{"n_layer": 11, "d_model": 128, "n_experts": 160, "experts_per_token": 8, "d_expert": 64, "d_shared_expert": 0, "activation": "tanh_gelu", "moe_layers": [0, 1, 2, 3, 4, 5, 6, 7, 8, 9, 10], "router_score": "sigmoid", "normalize_top_k": true, "routed_scale": 1.0, "balance_loss": 0.000177, "balance_bias": true, "init_std_router": 0.038, "lr_router": 0.000873, "n_head": 3, "n_kv_head": 3, "head_dim": 64, "vocab_size": 2048, "norm": "layernorm", "norm_place": "pre", "norm_eps": 1e-06, "positions": "rope", "rope_base": 10000.0, "rope_fraction": 0.5, "qk_norm": false, "attn_scale": 0.125, "tie_embeddings": false, "parallel_block": false, "init": "normal", "init_std_qkv": 0.0342, "init_std_o": 0.00595, "init_std_up": 0.0342, "init_std_down": 0.00365, "optimizer": "adamw", "lr": 0.00306, "beta1": 0.9, "beta2": 0.98, "weight_decay": 0.076, "lr_head": 0.0127, "warmup_steps": 458, "schedule": "wsd", "decay_fraction": 0.844, "decay_shape": "linear", "final_lr_fraction": 0.05, "batch_tokens": 65536, "seq_len": 512, "doc_mask": true, "train_tokens": 393500000, "steps": 6005, "dataset": "wikipedia_en"}
Below are experts of layer 8 (counted from 0) of a mixture-of-experts language model. Rows are named router (the router's row for the expert), up (a neuron's input weights, with its number) and show model dimensions 0-63. Each number is 128 + 24 x the weight over its row's rms, rounded and kept within 0 to 255. Numbers have three digits each.
Before each expert's rows: a language model's description of what the expert responds to. This comes from a sample of Wikipedia text that the model never trained on.

# expert 49
It responds to: Nouns and pieces in sports-competition contexts, such as team, League, Group stage, Formula, club, national, international, species.
router:141105057122111127085141138119129103133109149125109152146114101138141117156093155134135145091113177178155131073147140140154112087163150171106153148117093157094117150086108099114142123147134104
up0:120096144149121111121169149129112138137068111132149075131126097167115156165101137155178127079138144137118116162157129108159126152127115136121120129133128147129122100134145129134130170139149141
up1:118122114127186111125116157133141108098120140118126135119116141159145165131117108199136141137119128137120159107140116189150084055137134135164109188131131151134124107127119148106139132113135064
up2:134163137122099093115086123114101122140136107095126132141089137126144126150123137166153100150125141161117159094095115136111101112138076125146123161095111161096149114106075128166148120148103105
up3:134116115162126128102095140131161132122139142100169138109112100145162104104131197107128126144092102130069123092123128121111124130080127138132156140145131149118146152116165095139133126178083134
up4:145128145118073165139158157100143106141119075083131119142080185131111101116160082126121121142126135149085164104115132142142119135105107141096118170088113123084154110074128118139132137101152137
up5:185123117100121133166104140121144138113137119102171168104147135076130121115140120132171154065116109157142165126138128093160161120142144177118104120155102091122139117134159087151163124108135152
up6:135127156131139139181092111127118156093116144154148104096133059131155159117102121169105151131103116141161094133153110131136072108117136131134131151082127113130123107103123150118136127109127108
up7:129115128089126160153166130136094101109154141123130143119194103142130103142147150148125095114115167181120115154141155149110125119172125114112134159121132123117104132120117112105111062151125158
up8:144143114151101130121113140106143131153082090133080138125172074167114105135105139079184111061122191121148132121129131125157108120153124139134110137113105146118148111159106136124113108082144134
up9:167126115124135085093110136132096093148147116124128108112138140110145114134135153122157144125152109167137141110135134123109136132120105181122167122148124172158121105130129138126137155152154107
up10:122185121147108118137161099116127118157124090122166104161128092146125122176114132097099162120072145157160131141151125138138124138114100142108119152136125096154187147122152099120106149096106094
up11:134103156146191095138152126146118144155120151117144075146109131140142131151143124121095111171086102103135129125168127104117127123123158109122158103111140071139096113160127168129111133148105123
up12:146143134080163087113130134102096110051113120120106117115105150173108153143157152146138131117121122157151138098153115149120147130153123132135153073112118118196094152140139130105116119127121107
up13:155176130139165096128090153120122115153052138163108120134116105159130094075090131142105110103147159144121122100145138175149136117106090158124124116145123123128106108113117107132144134153098134
up14:116117085135111096119093106146167154128117126117076182161156126153161127148170116150112116086114141152114093117136150133128149130183140164107098091135097153140093120136131163160110122134108138
up15:110153111129154124060189113101155116115125164124129095115135142138136100143090136165128118097125139129174103118115115175138117141099119180142110164161157082091135115120155113091110128127114093
up16:140152135139166159080183134104134139105126138123091125132113143152146152144107109100140122134148141106142122103142120141132139173139116145103107150108105113111090138106136112078120115147129145
up17:150116105077122150157152157153119116134121158146130152128130102108136103156103126114162139139145092140084121116098132081121133094160132166138133151112132077126094139111157135161154109137107113
up18:167110170119132131133127184129125162153108160123131113114156063142112149161113178098104167139129121142115144109112147099116078081174136143103128095135135131109177147141131110128170100141150091
up19:146132102114131097090134142120134106099111093103139144088113152169101144151132129148177129150129157130082132083121166136138086153082122150123137119119150091099148166086139097143128142139149127
up20:116162068110107163153162090135117093140104125101130150160106146092134144197143113149126128146134123113131108158165127147168148109125157184115161140116114150135163145113142109169134096114113154
up21:148085139119091139117142071121133121128104136147142135151116160106112136130139109195115137116127122164127094071123132103127114130132146100105141116167145130125138155109142114156104081173103121
up22:145114115139091132158123108107124148116149141120096150115140150153154135110140124138158114134093172115108129099128160114133116105154116117102118137151155083147125150114153096132125108121153112
up23:103124154133111146117170111130137136147123141080118144145079141173126117119125144091134138139107155127147133127106120178107107095153137092108156112111137151117130163100160069143106108096142108
up24:093117074118110171081145143121146157153096105106144139148102126157130103123131121160181159128108097124122094113129109178126145141141099174151179133140102129147153150125174126153141110115134086
up25:100143135128126155107119143132110141135133110126152144110098094112139090112102120147129140084161130151092072084116052174122152120174100138139120178103132106136173136115112158122131129105139122
up26:116146115128117143105164119102086141169119098125114103105128128100103129141124149097141112117120143116103135107090123158118087128126186118120117142124071113138181121171126118159133125141165132
up27:128126088137134128147138123103058118178154163106115199121110113131145114130111135119164185122124125134125145109124131152115101109123152136130077110115129157106111133101114138184138121122148123
up28:121145134106141114099130126128134129168155125155145162091125114121158079147144127157131153118091141136126112099146121165142101126115095128102118107113108156179144149128114125129103145104095134
up29:145109119128077114135125108115160148115147139138118142155097136132146125080130162155125115110141113140112116129149102118111138090165124106123091133193119140167111102120123098104140125117152126
up30:131152089108106093121127157124175120167132124114151124149142126140118086064105141143137164118112132123141123130179081139148152134112125101124142170104118138074155151175134115109115145105132147
up31:159148122114115113173142206101152124091115116134105154126129145118150150181120179111157146125098189110149135108124135115103132080118140126091142121117135142080137170072135139137130115112129118
up32:107133107135119174112159140114131109166118140145146118151098151113156133141161096131127142113097127153150144140098116133124084087158147115109145131181118113116136177107124118129126130139142084
up33:150133105157089142115167122130122133175156136142136141109096125111127116146110148143151135090147124059118123163126142178125160149101176153093148146149078118107092135068135079135114153148113155
up34:139109124141085107149133128116167120113079159137135168078102127157148089108133134113139141147135114152151124108109098136141096127169173150119097140092142167107136155154148103111168133164132087
up35:112233072154128091106114123117133117119125131114135123174128112061147139114133083111135140122138157123151119158141095113103153135119150124067129146128118097113185130167130111133116106123126121
up36:137156132140090120130160110130143140108124111140129139132111100134116117176145118135145146125107131133114058108160075165124105147155103176094084152118117122126134143126132126134130093153103142
up37:157138103106101092115147131148122135131099122110126106129110108129144115102130085118144161131137130137107149137079154108093146103110125090130145108098131199169144101192153147128113138109132116
up38:114109119145112132134160121098168136141127159107083113088148115120171055119110138128121125131149129163120176119174098125140202121185113136092111141118137105157174145094114105098130121099100126
up39:144140149120152190111132173126113118145122128096157145125111129123107151124066130141150131127103104136114150103133101172155125086103096169125135136081127144106128138100149081132144139126134120
up40:168114116139085133138123098147114112124119141106123096111081123132136159117118100098120139118123127166101143123146139107122169125104080150116122114174141123158099117102124082166130101164148099
up41:103136111115126096067121134124116105158106134133147120116142112178167102127127149139141117126129078106124072111126126178103096111131156157135142142169159130097093141142155106145115094114117113
up42:127129128140152069135137155114106116176101171113175120100151110125090138147085188147125161145108122107125120123134127117133144111122077135094150136152092120127132117112138094119120108141112108
up43:107139128082132130091121102154131141145145099121095157157142148149181087107178142152099123125158160162111103119138104137129112132100114093126094099174094118119188129168114078152104135137125103
up44:089115107139133131137125112129097110212154109153128114077084113152130155146116152125134113127127179135100132111165144082143094104125166122129137121151086133100147088121124140152146110108118126
up45:133133077168121123112180117112115096123141126105151059099115112170146086104112136138131084117088141152146085133129110158116100130124122194133093133133133107163126116097129111179144132116090123
up46:154152091091118081165131118142083104123135102137133178155130144119139129169104138109136170119135129160126154105110157149130128114131132151092085145090116133131144111141098120171165101157092088
up47:086080121139107113113133116130155117123153085115145093158124135086121117139119122134141112092159075170110127100156138096097136112152150178104099124116129186123126118086078141125115123150133103
up48:133112141090095163139136135142164132124163162129110086156146142119144163127146086116095114118119131137132175131141122187142133097119089149141118116122111120098131120129147111122141083153146095
up49:145096139069099125135122137104145103152139169142117134123154147115119080154134132101079138164087141125126090151119115135125108116160066157130132120137129122102156110102096126143137123145123098
up50:147091077108125123114116133135119138150144121122110195098100096099157149152160168131167115133156134142086173111126166119118165153142119129090134129100129147147140132189108118106114107086120117
up51:160141144129109123182157171125106083126099129126134110158175102132125121118131151162131112121091135122100095142135156129126113104110100068116100169119135158136141137080082094144120128123096127
up52:168129116127135144091143153110133108144102090121106134092102160142122173125074123147146119124130074135140155127113117092179139087149144155088094104107140125131104128087154123153120115100132162
up53:178079107087119073124110130148142101124115149152115159162158124145109104166108135069149112134191130096119147127124092182151137136135142115118120120140106098141134133183113079137129106126098123
up54:130180106100122130138123133105139124135100119130129125096054142159117169159105103157098157097119096179127137159133122123134139155120127126134116154107160168104116119144134148098122112181127146
up55:154097114119115126127127164113128108123116162114133115111144163118110134136104158116117134131092080154109143154138132134107105074140126119134130146104129165098131141104161098130125093147133118
up56:162134138087073142095130129117129142155111111097125084146117145138150168125145144130120112134125101093114110162150163160177108085120131159118112146164142130071138141134119126104131128113158106
up57:127087137143118125105127145127099121104156132106114133089116088149160136156101135135151154093113129121169128141120092135111142110143158139096160094139147127131102123070111163127151136170129131
up58:132160123190140082131134089123116109176123155135151127128100111118110156124080109111121107095124101100139126150118105167146107127150115131137157097146138129147146113114073161109159104131127092
up59:121140093098129089121149139141093134153108134133113115142139154120154159098134132132163147083142131157091160118126114170092130140158123187112103164128137126102124130088106138122143130138111119
up60:125176146133105068103140139147125133116127132122171148116125135131162149069154162129148161064137125108114127075120147072145156128112116131110152129103077163106112180100160136096125100124138125
up61:121128077134124092122144158142105134132112145117089109146124096158122173105113147155134144121132131128117096149100099182119101166136153132117148168113071147148128120140141121100134141147135137
up62:143144119101095138140095121095113124153128120155115132126125128148146123130143140160115116129134172190085086125143124106099081111158127133100142108130132150100178113113100144104127094091124138
up63:130122083080140129121105143136121126171086097106133141139149147152128128147117089103139119123130118152146146128139135126105147112180137151110166114145146125105160122144079060113150122142119129

# expert 5
It responds to: Nouns for roles and positions after of, his or their, such as member, student, politician, president, plus the word "the" in running prose.
router:167143105144122150115118138123148106140127126097112116126081132157169109131117117150142114072112177137117143132154116146121111103157159138111133147062085164116165144136122108126154103148088130
up0:169123104121091130127131126098082155156118114144098064179104184141140141133150108163129139115118177125094173142141119091121140087129108139128138172092117119134127104134080120126151120110142110
up1:147106120131132132108152151117086112187119100112139162167137126130115131115125185129072127126129114078127090145127138098126141102138078118114139129095122146134128142146147112161136131134151119
up2:108130124132104124108127106129111155117101148076093113147131130138097122074146152138159120118075141105147161151140094128111151143105079122085107090120126113133133166171176133109110125134129143
up3:148139090143148150127109174135181175135096131139125121112107101127146112135087137161166114128090141102148147086156153118082102125127117142122132113178123145128130122104121170160160108121158112
up4:083141123116124088082123149115096171134153103124103149078120164149132118165122124062086148133164158144130126142157133147101095124128119135090096152128111117133150142117154137119109125110155116
up5:146098104106116126111151123132117127127128130124147141138124163140156135104153114097132144095128099129124193115108087178153152141112108108112159118096216154096093104145099106119107116129117144
up6:155094101113137142140144133104159167167122167107162103147163089141132143129109146119142104117130148122127142105146149112153114116127174120133133140104097104118142063150136140096093077118104144
up7:159103122161150120131151165110103096157074101140138090132092133133142119168143130101165104138133136142116187079124125141123113118151130142125128090146107128149125128103104107193134107138083103
up8:103137175138131127157112143149138132156168128160139122127093097112123139142095117128113136115115133140038122132138112138125120096157163117117094124113100170131151144110111109150162052119102130
up9:140114137095157174087143184124115127144095129146148108137155117109114133130113155193136117106132107127091142081107121129111098130134124121141112133101144183125105111113118113131107132147135107
up10:144171129119117156148146099134146172144147154126103117093142125126110090140138179105125106135123149142148143144106068179109140121082139103100133114135119126120133126157112118155164124154159124
up11:129130100127152126102129171119151158118105135122079133141107106156160116133134099131169181114157137100112125081140145123138111116092100089154115118113128140150118123093093110124155098116125131
up12:164116115087079074153128138129157136109130116130120139153108140111134080128109146129109133139128091114120139143171095131168141113121094140153130111139120135140116137119109128164122130096124131
up13:125160137151063109166131121095159172093135129095146099134151123178136133134123114139135147141145104173121152122155137109168133155092117138094131101149098142082176149141089123131077090127184142
up14:150162082156114098121171101119113134103129175108162123089136141157146140148139110153157133172137141109165103116109144113127136139112170123109124134149112114137125152095104150115121119107097124
up15:125072102134125115116125129108079122187167092158178163080087096117157134087157121147143137117117157136096159140147132116116185124117123124111098153125108115129147063110122111117157142144116097
up16:144136138146115109107160092110077101147151082128141119124146122116149107135143110121089122152127108148077141160133134116131154105142134122102144161131090129104122116183123129169129139127101113
up17:147100141161117132110143118111124074140104176137151144116135124137156083102100129112105142101094128116118137190172106130118159073169113086101145166113129118119126164121091127104143123139118121
up18:134120124087106156117126146099101107200164110115093117095096137170104117125170184148087135121141151139182128135104122120142167097130158121119155120139131162103122112113078096126162131164128128
up19:129114100125129106117118090118150089176071125107139146171122082114165106087073108110118145112124162145084115155137118140093148135142135131115134148136118145092161113112171035114130109141108162
up20:119083103079154151095138075128116113154138109104094116136097154111104135097110096131141145128122174146112167127114134178152131119122089144157159094136136129146146121133157127124140143124114126
up21:137173133120119159138124132108090107174088121114134116114149145118125184082124151116096131096157153128147136138102123103124142122106115095139126167101138126123137104123145089141124137161166123
up22:121162103142164136126116149133163132154148112126074132145122128115151140127142164151130175125065140118145114147147117089157125117134125125120054147161111121083118161147158142158127131138126094
up23:124162098157140119124123149130136149089133168072098160152104102163143117116086142156143120132116158113141091132123144152135072143078100149128101139129136134152176135153134101151171084106126091
up24:095125112103156117124152105122116145114126135110148160129110152159124122164098123098107160096141139146091128151119137152163090142133145153099091134121113169168141167107131147094139134115145101
up25:105116142126185096090134112109092156139120118153122117087121130139101164128130102081112129126123077197129164134144102089172095091158122134131119130115143154110134143169130132149110159102108122
up26:141137128163111106118117158102161125125130127137117143150121126127147131106088134162171150129112131125153147096195105083106098117150144141132143115128135108132158107122086091138137125148085095
up27:132161085118142101126148073133155107137135192138152116136101134132121119137123152138139152105112129127116120100141137130165122145147133107134100145136140174159110131115113133196106144129157115
up28:121139121128118124114122139133119142129127139133121125159126105134119158128099124181123129120153148099129154108077117129125086150102163093111156103139160126077156144169134116172163126139073150
up29:140149107098115135122151155134108089168131128132091133177130137112124174113108145134116139100104161110129087159103127123110140096140156127119152155114094102155120148115162119077117126134149114
up30:159106102130125129149137083118110098161125121129087103145123090138147104122168100120132142117138170103100118171137132099098103119183134163108135133138145092103142149099102109142192076125141146
up31:129115087064133121096149089164144167118120155102145138130135146104106126127118124127118149102139124085150157136126122150134109143137147156119100140145134069124140130133153079144135098132126136
up32:134112162081129127123122155127106130097134149109090186122148139154133111130113128128130157107135137129094122105105070165143096075122099113145121184105142173130109145147189139136098122141121127
up33:105094112133128110112136136117142135148132068099146116113135098096136110082169114149124144120176152114147125124120138177113072084115102158137112123129089164099106176139104133170146131117126113
up34:145136113106075146125132150097117134111111131154103151124116152103118124179158155119114128110138171108117166162144133118181127113125111105127087159124076095141160140148109129133127117132123097
up35:129165138146165079136115136122108107152134137108160110131101138154129140100144118151089125099141071127034106123122149134129109110173114150132110128116151111143126084149076100122114097129174083
up36:135107097118121119124110145122149129143159130093103105164087128182115146137133115099113162105104086118078142146075134113113130122111101119101099151119141135117083131159145090131105155125146119
up37:133128134134141158137113141107160104124106159129095123118087071181140162164177104165144135079087101136125140155139144142145099113126088110129161154113134125138179135145120126126159084134115128
up38:145150137147096132154142084080143109157101163128070150073118118145140145125135162120113146137103163157119109098156117107100121149129146145122093145143065131124147101137159152167161130133128132
up39:151108125122121089130164120114084078121102105102127124138112140106145078137119107107080128081167105150132131145145127157136160123140132122147160174113137122085132106151128085173163111135103105
up40:139138129081085108120153126122139129167131107111127172132176074112102133113111111142153133144122118112140172132117120114151144117161157102138169084148090139151142157106097121130134107118112104
up41:128128118112134176135167111130164108127155125105141131132109155137124119091100127114071124140141117152120143148104120125141121136124145153128124148136117112161171131141112112111116087140116085
up42:140138127127152158077115138113106141175131118082156177128121126119128115161145163125117133096103139118124157128129087160138121113122149113087152150115161136139125096191142116136089118125144128
up43:120154097158140128131149157099161161121106124146113141144120144109126110135107150136117117114126146198137126125134128114110164126173143115125132125158121125142155083081146114145136135162136118
up44:127171151108151134124131151124127096133103123107074119087163095134128116117176112178152145114109141099122109124142096103141107091102111124117110132138120189087125150154135123170146115131173116
up45:142152109097093153094171091111171120146144117135133159131101136195124105116115169183138151147129101139099109142154073123115142132134138105098134147096133161144127109079076125102143151133110107
up46:152140121121116161115125160111110128085131112106081129135154138113111130139138101130086109109113134122090112092114135136151135130178144156085068161118138136142131131136095140121142115144140117
up47:146139099124102157161133157105143111164117161127146113125117155146142131152116115128155131087118126122109131159117122131131161091122081125134102151098140068141140096113129070155130141139070115
up48:162119144077144100154154125123160111111141088124130191093124140155160113098148132119123121138123120139179129138120086097130201120113111143109135127124116114100121106108119119099076125173117109
up49:128118126140181119103108107130139143089111096124125126179145189127180111114096131110149113092159117127103058157143120140115100113155163142118132117137138122131184099093156099111138114128117111
up50:129125125155120139115108140134134113147135137122110105152074117133176144078158107168142125106138154177087137147180130115084127089129125164090161157116115134119179123114110092113130151147127127
up51:111169132148131107136134136122129128128101167142114142176129101186136105191095070159122162113115118148119121134156057137154130129139123132149114102128136119075153134132130096120185092148086120
up52:147140128100123121111173152098134132138139108105178179118143093100131162124112140162145145146124152119149124119163146119140120139104147144122132138110121148178133163134100138130124163119099089
up53:145126120159130120095139091103099149110145137110155111111093118075124122135104128173137154118083149108142074118118115150140090152095141136131152148141130148203132165149136147136118143135120096
up54:168124126076104130127126147119083086192105152127111093096129142175110114153117098115108114158139141116097156129111126159091116123153160120089148145116103139114089102147113123171163153127073143
up55:148121134117144137160111125125144127115102157092093109127147144148113141093133166157154104101135152128128127135128117116168154118141153112142125107149136146089143132171156141159102103122171131
up56:145123139155136131098138110095111124138123090147138112148126106153203114134133140092074107112101152134120133177131140103104145083114117125079129145116127093138110129070146131129125126152155145
up57:142127113136140171159164081133142087140143170095160116148131115127115084151081107136106132126112197158120104172149115176103110111103117119118129124154125120103138148127127073120145094131082072
up58:084107138133128091147131153112106128173167123084119138132111114136124100085141141132138150116112139120153127163094092123111152108144103131117126146161150116085119108127171075157172108140161112
up59:143129078130124154094128137079137111086128135099150103155118160182132136110116100125094124134098084109127132112141152117129115144132122118122110119136121146129161146085128157117173130127116147
up60:149105098086141172148162099128131157143095116106144123137119111120118098123111119094135139133123142132158131130139161161096129155128132122141140119106105147161165128105087119090151135136055114
up61:140122164132142117115133083134119132176099157113099128126097129143119156117091174151098119114122128147083118143081102136128157122138157153128111164171120074160139104138139107136168143135125119
up62:132136129156092144107115146068092116168121108125141118123121137146165111131131099079113142081169102141125134141133120099099113128104120086121130098126139093143142127083139111155145110163083115
up63:113147165172127093134110127104103124160162168133105130123121095155159083086106152127136112125065130087104121125150097123132104099121091128116135076147108118132102112123105098084133087155111133

# expert 62
It responds to: Stems beginning words after an initial letter or prefix, such as creat, comp, imp, V-oc-al, re-fer, Mil-it-ar, and year ranges like –20.
router:167186136119096119104140136113114146093131111080095137153113132150157153124059111129137162084137156132143129143092126138152135096132178093069113139133104129126136095139129116118178115125141122
up0:148130123148133139139159082149106153146157124101119106121111152150124138120126096123131147060139064132116120137132177144116177096137144108126107087177126100142084127103144130135106155136144099
up1:202107086153124114147132074153110133137118160076083162115137102153114094132109126116171128085152161141123105146111101140123119129117137125094143145153124156115141134133137102144167152147117113
up2:133130132145165129142099134097113109129130115091149117128098096131138113149133121118124133122098154149119145130099108110124130112113135149143131170095106085147111147111107132098123088132114143
up3:137092142106148105123169149121135164124145129123111147119139153185135080099123187138111159143139105124114132105128133148105103086095133109056102134169131147101154127103135137193161100121131133
up4:136136146097160121112102076126143143161158135100114129068116099107115155131131138110123136113113124148127102142166129117110147105127137116095150170120139131160137147090135129176096127139142102
up5:116086125113153135133081143133164146126142087078073134151101122158158124097107112109120171136143132156160119115124119155143130115146158112133127121107067111142136109126094113124166142144137136
up6:152087146104135131117135134133156118186110113081127119143154144109137111100104144121142121158116102132142128076166126114118164117114154122101122119170105139102115145081079127132190145120094119
up7:129156092128141129113107152142135144132147124132115144114095137120160115079134117093145095136122141137143180162095148176114097126114137154123116181117107121131180106140135117117084160118106105
up8:109134108124134119131191138096157164148142151124152118113103133107114145149122129118092123133138124112095118152126127144076166101129157128115122144073162126101135134116147052145155133140126103
up9:088109096111125105100136125150118133116124100126118104116097113133147108145117147116113122129127099140155104065133161180129148108093123124142140142152133110163172140137080148136098116100119133
up10:124119118169143113095168084145105133094121169139114142127121114163135132142088100157100124159119098136120122100122148137132167078137184129068128169120114100148088104158134130144143119150144109
up11:113145123128095119157179175062177108129115128106102137142092127150128088142106121132151131163134119130142106143145111097158140111152133105132090178129141142116142126126146083142123101111150157
up12:150144072092123128121114111154118118097079118171172088126142108153133180146115102106134131109127120119109134134105153151095137147145145122125159143119144141116160151112089118139171129129121135
up13:108145135123138130177114092087120148085111121111060135135139131173128126161103128123145128129116140155099128148106148117115126129137086172108100109098146150134135111098145132124105134122118153
up14:133119123164118123102127123124127123130106097123119166147082130164149149138118138132114165115124167147105084129139083122129081121154142100130121166108143108115150157101131126128162095153127161
up15:116121121122095115173137149106117159144130128151132147070113103109142145186150166147123117099089122096150117113116178122159101109145166160129125142082177143096116140149144110163188149130141106
up16:149108084096123131107171152125122114105110162156125124170169105135132125114108109135100117075100145094140141175153088144109095138108108149118144151124180120141150127125141147152143099194127139
up17:146106139173124127135119102117120108133087112142122160113122104148120116106119160117155190125122165134166088079124146168177102139153108140117120120171111128087123125128109042116154157138150129
up18:114143141099151124077126140141144120144122091136103163108134140129118126160150128074109142132149129122089123098123144135143152104153122115122147148096122086086122118138115146132088137113124070
up19:183097127133152107080110120151141110117100147129131114110117142155130115091099121132133159120122136145149114151115114135101158129157109130116184078134119131106174088089139081140113098122087110
up20:133098127106108176095141171127096116112102122127158146155154096147181126144093146140110160162141143098101107133112139130097127128139104117094131075124108161110107112129136102117138126166123151
up21:144143122118124096053121139100105190148117124156125152148130108135173129133085147187127130104142109104133079108130131141115121119154143158110139129159127096117120115118129158135140108110131135
up22:135124093142153136119143083088112129152121138140111145088080119170136112171096155087128116119150087112153113153161101108109132136143130147116116132146149110123136099115101090167151156153137110
up23:120102155090150108144135135141161140129173144121131100141142158105130140110132150205147131125074150130135144112137160125207143150142105130078089105146071139176147126107112125161096155144148095
up24:114146114116111141151182123174150097124157071102144134146119161146121184112106122151112115080144084142142160113126137154139128109118130153058142108120090144130161145131089106083120095144126106
up25:138120126127106150083122096154132127128119102126114091182118135135137134175142085100130136095137120159124145117132110119133109112148169132113152128166187156102126114116159150095116121115082112
up26:143141067114125122099138111150145087144146135141149144106152139117127108165140108102148139132126148135137130096127182162148105114096142130101147131138101144109166130137127139147175135155142079
up27:134153129183139127154148105104114119081137088111115163142134105130125130124150149135186121127102178113115119105105103082134141132160121139079148182134119139146094119138091166146174112143148126
up28:184132137138136121144140159151132141135102078109146105146138130126134130064118136140142122121120086133113114136138134112126101143091111131074154112124100094158157162117147140112112124138133133
up29:125119124112155118165107109107156143115123141083154101130104192104132121119134130147108143120136125079122131146132167124125126125184162121095156122135104137143119146123137086157117131163118119
up30:194158131103090138128170141145138107145115131112110128108167109086128126139141134131147146103088169168132133138124117104137088150151126127060182124120096127140140107150152150152153107105153105
up31:116159106110135170070133124131120113114148120088079162170155109151114106104119141091123128086115135147134113139130131148139107105120161118050114157066140101129135140129142083143146117135153136
up32:175140133156132111124149079153107126128113130151130164153122114129143151163098128122124097146069140109124145137128103114104115125132130099126131073148128125082115099102135140139116093154170107
up33:163106114123140136088139117128136146106102120068121128135125137136117182129128090145116147110128080131127169143110169128149129107088141147110110124107140110142146115139097116109148103151134149
up34:178119127144118119137112126127135126125156127152145131197145134126146141135188094141132123118132181149085116083154109119096164131155106139105121105100105158106140122150124105125159136170126076
up35:115160151105114149099125150133149158158123098126116098124124127147142109132133147116148153142093142101144160110115073234138104102178133110143145161119100148131096112110169140118087118132118120
up36:151144111134112110126164119123111086139092158113116120110095097132132101105127110142146105112122175144112126154135109147140161149133121102084177150177110151101141130163162145106116105094131102
up37:113158067159125109116173135055170142114148115122131160108114120144125091114100171128160111162124177120120107127105097121080159110149125116122152140114117135091152166095143123145107109123125097
up38:139142145154118129113135107108118167146144074151133111116122182091141133123124086124114138127115088107159114117114160092166128128129133152122162117141130166128130117146140090134159141121124118
up39:158144105176130100124104173115106097116125117113130166104175103176140158131115161133118156084116112136126150143125098164115139115097098108098146111099143132104161142130135123143166105102137145
up40:161110106130084098146165149096155102118148167127118111143118127197132139132119093170127139127178170137111144115125111150083087092125145114135115122149136106055129111111124101138134102154124130
up41:131150152100160129174126091164136192132144108102125140147135144193120109133100100167103141098156115108124162136131133114156159134098152114137156162154111138107127157127137115132115072129131140
up42:128149132126124119127100151134140147107110099129086104157138124177146113154120135117151166085134143142112106099129068130127133141132137115113086153159109126129165155137129138133122078107119092
up43:179135098134160131124129136126117104118124155098128160071124109096161130115095126108105145127101163142108060126110120105159148112096107135101169092150117126150156114170108122111140108115154132
up44:123118132113117123130104163110119134152114124098185099146060140125131087114135130171091165152147133139135148127137116141104147150167136128087135132149129141151115101076157138128099096134079153
up45:110172149155160098122142131094126132090111118108095109112100144123135158114107105186145120100097115111170126103170102143145156132120146169080132168130108099124101083176134134136118124135121138
up46:138130107120116101154156093143162131175107136140153130107090144122130148138120116145127130088158103170132081159114148113125154117103116138160095121085155136144200139088066110126144124156115095
up47:136136122139166129119137098095161149112137114141129138147128105064189104099122080157179132133155117159149121122094121113140123116116128152120109081121102126133146113112108105118147122134117144
up48:162087118179144125105123110075092111135108110133151124118060137175185131094136133143121112120158117140085129137123145110136114085089118127137104079135108154087135127132109138154105130119160119
up49:139150136121094073113128118160127167115141115111130111153127176155164129123097138123107124102130125108119090123141159152142150117118112136134132144133098073144148185123174142157087154116139084
up50:112134133104154121110157098130171173144079151118120110142144116145123148126119093130104124135132140132146141094136085171100175115110102101121178128153140128108143151105097107153193119118118146
up51:130134132137172129111162102120082147189136168102148158149122115162122106160128103149122144086118094137147121123132104118153117087118142128093127124152131149141110134131134135139087131143125122
up52:177109120153114135109181128091158097110117139089123124131134115139138093151135102132105131158132148122181113070140127136111168103147146123117150170086148131123091119095130089137154090145146115
up53:130152128096082190133106170148140119099130087146098140082132132108151116131132147139133136127136059178112110162144150159141157075175096176158114129100163112136118088099111129094133137133123093
up54:112125124135129156128145139149133158123138144085110134135123116116146168127118142136122173094132067141107161130147121099118115094100157118125129166124125131172161105141146122189079135168122125
up55:162135113135154096121122134107133144127120119060119115124124142165125109101117144116137133125089089145112101127129152156137144129120155122164097118098120152133128075092131131116102116174144130
up56:134143119128105103144142146129183119141107130154163150118116119149176161128120146087111139106121118126085103129164152153154137148139118139122154153148119132126121176097142099086176120107089087
up57:128102151149105092127132120136152128118139119090098131150094156158129153139050149133157148121124135135126124142088146156117151107123126157072120149155119143126135170102134160105144127152102119
up58:161139131106126125116119123111176128120136164086134089097099122124125137155084122151107137109117123132140076112128154159140151102162151152131075111085133159117116123121122114126124183124181107
up59:145154129110146165141146139116178183125121118116140147147129124112123132153168101106158140082098101101090126144104175136145122093118163147122104155142110099090146112159115139130147146116145123
up60:109151121105142147111165145147112121164135113090108124118132108065125141092121124181163104107103118167129106137137161089142153097126172112122157129117155116153192074123111141128126127092150133
up61:156137158138139165112164133103153152087143115092130196155114115144118135150129164147143140151076142154148145098108100086133120101142147121110093154138158159130116098123121124138142139122165124
up62:125122119153137099173151113127098126150129170093143183131104104142126136115114110130129099117124130128109138159104135145089116128082144166119121124130124062134147129106135111117170148148100134
up63:125152139132114057138118116121151124120150133091138146141130137112150138090139134113147147139111190135122177100121130105111101150125126126128107131126152112108116141098112109135132074124111126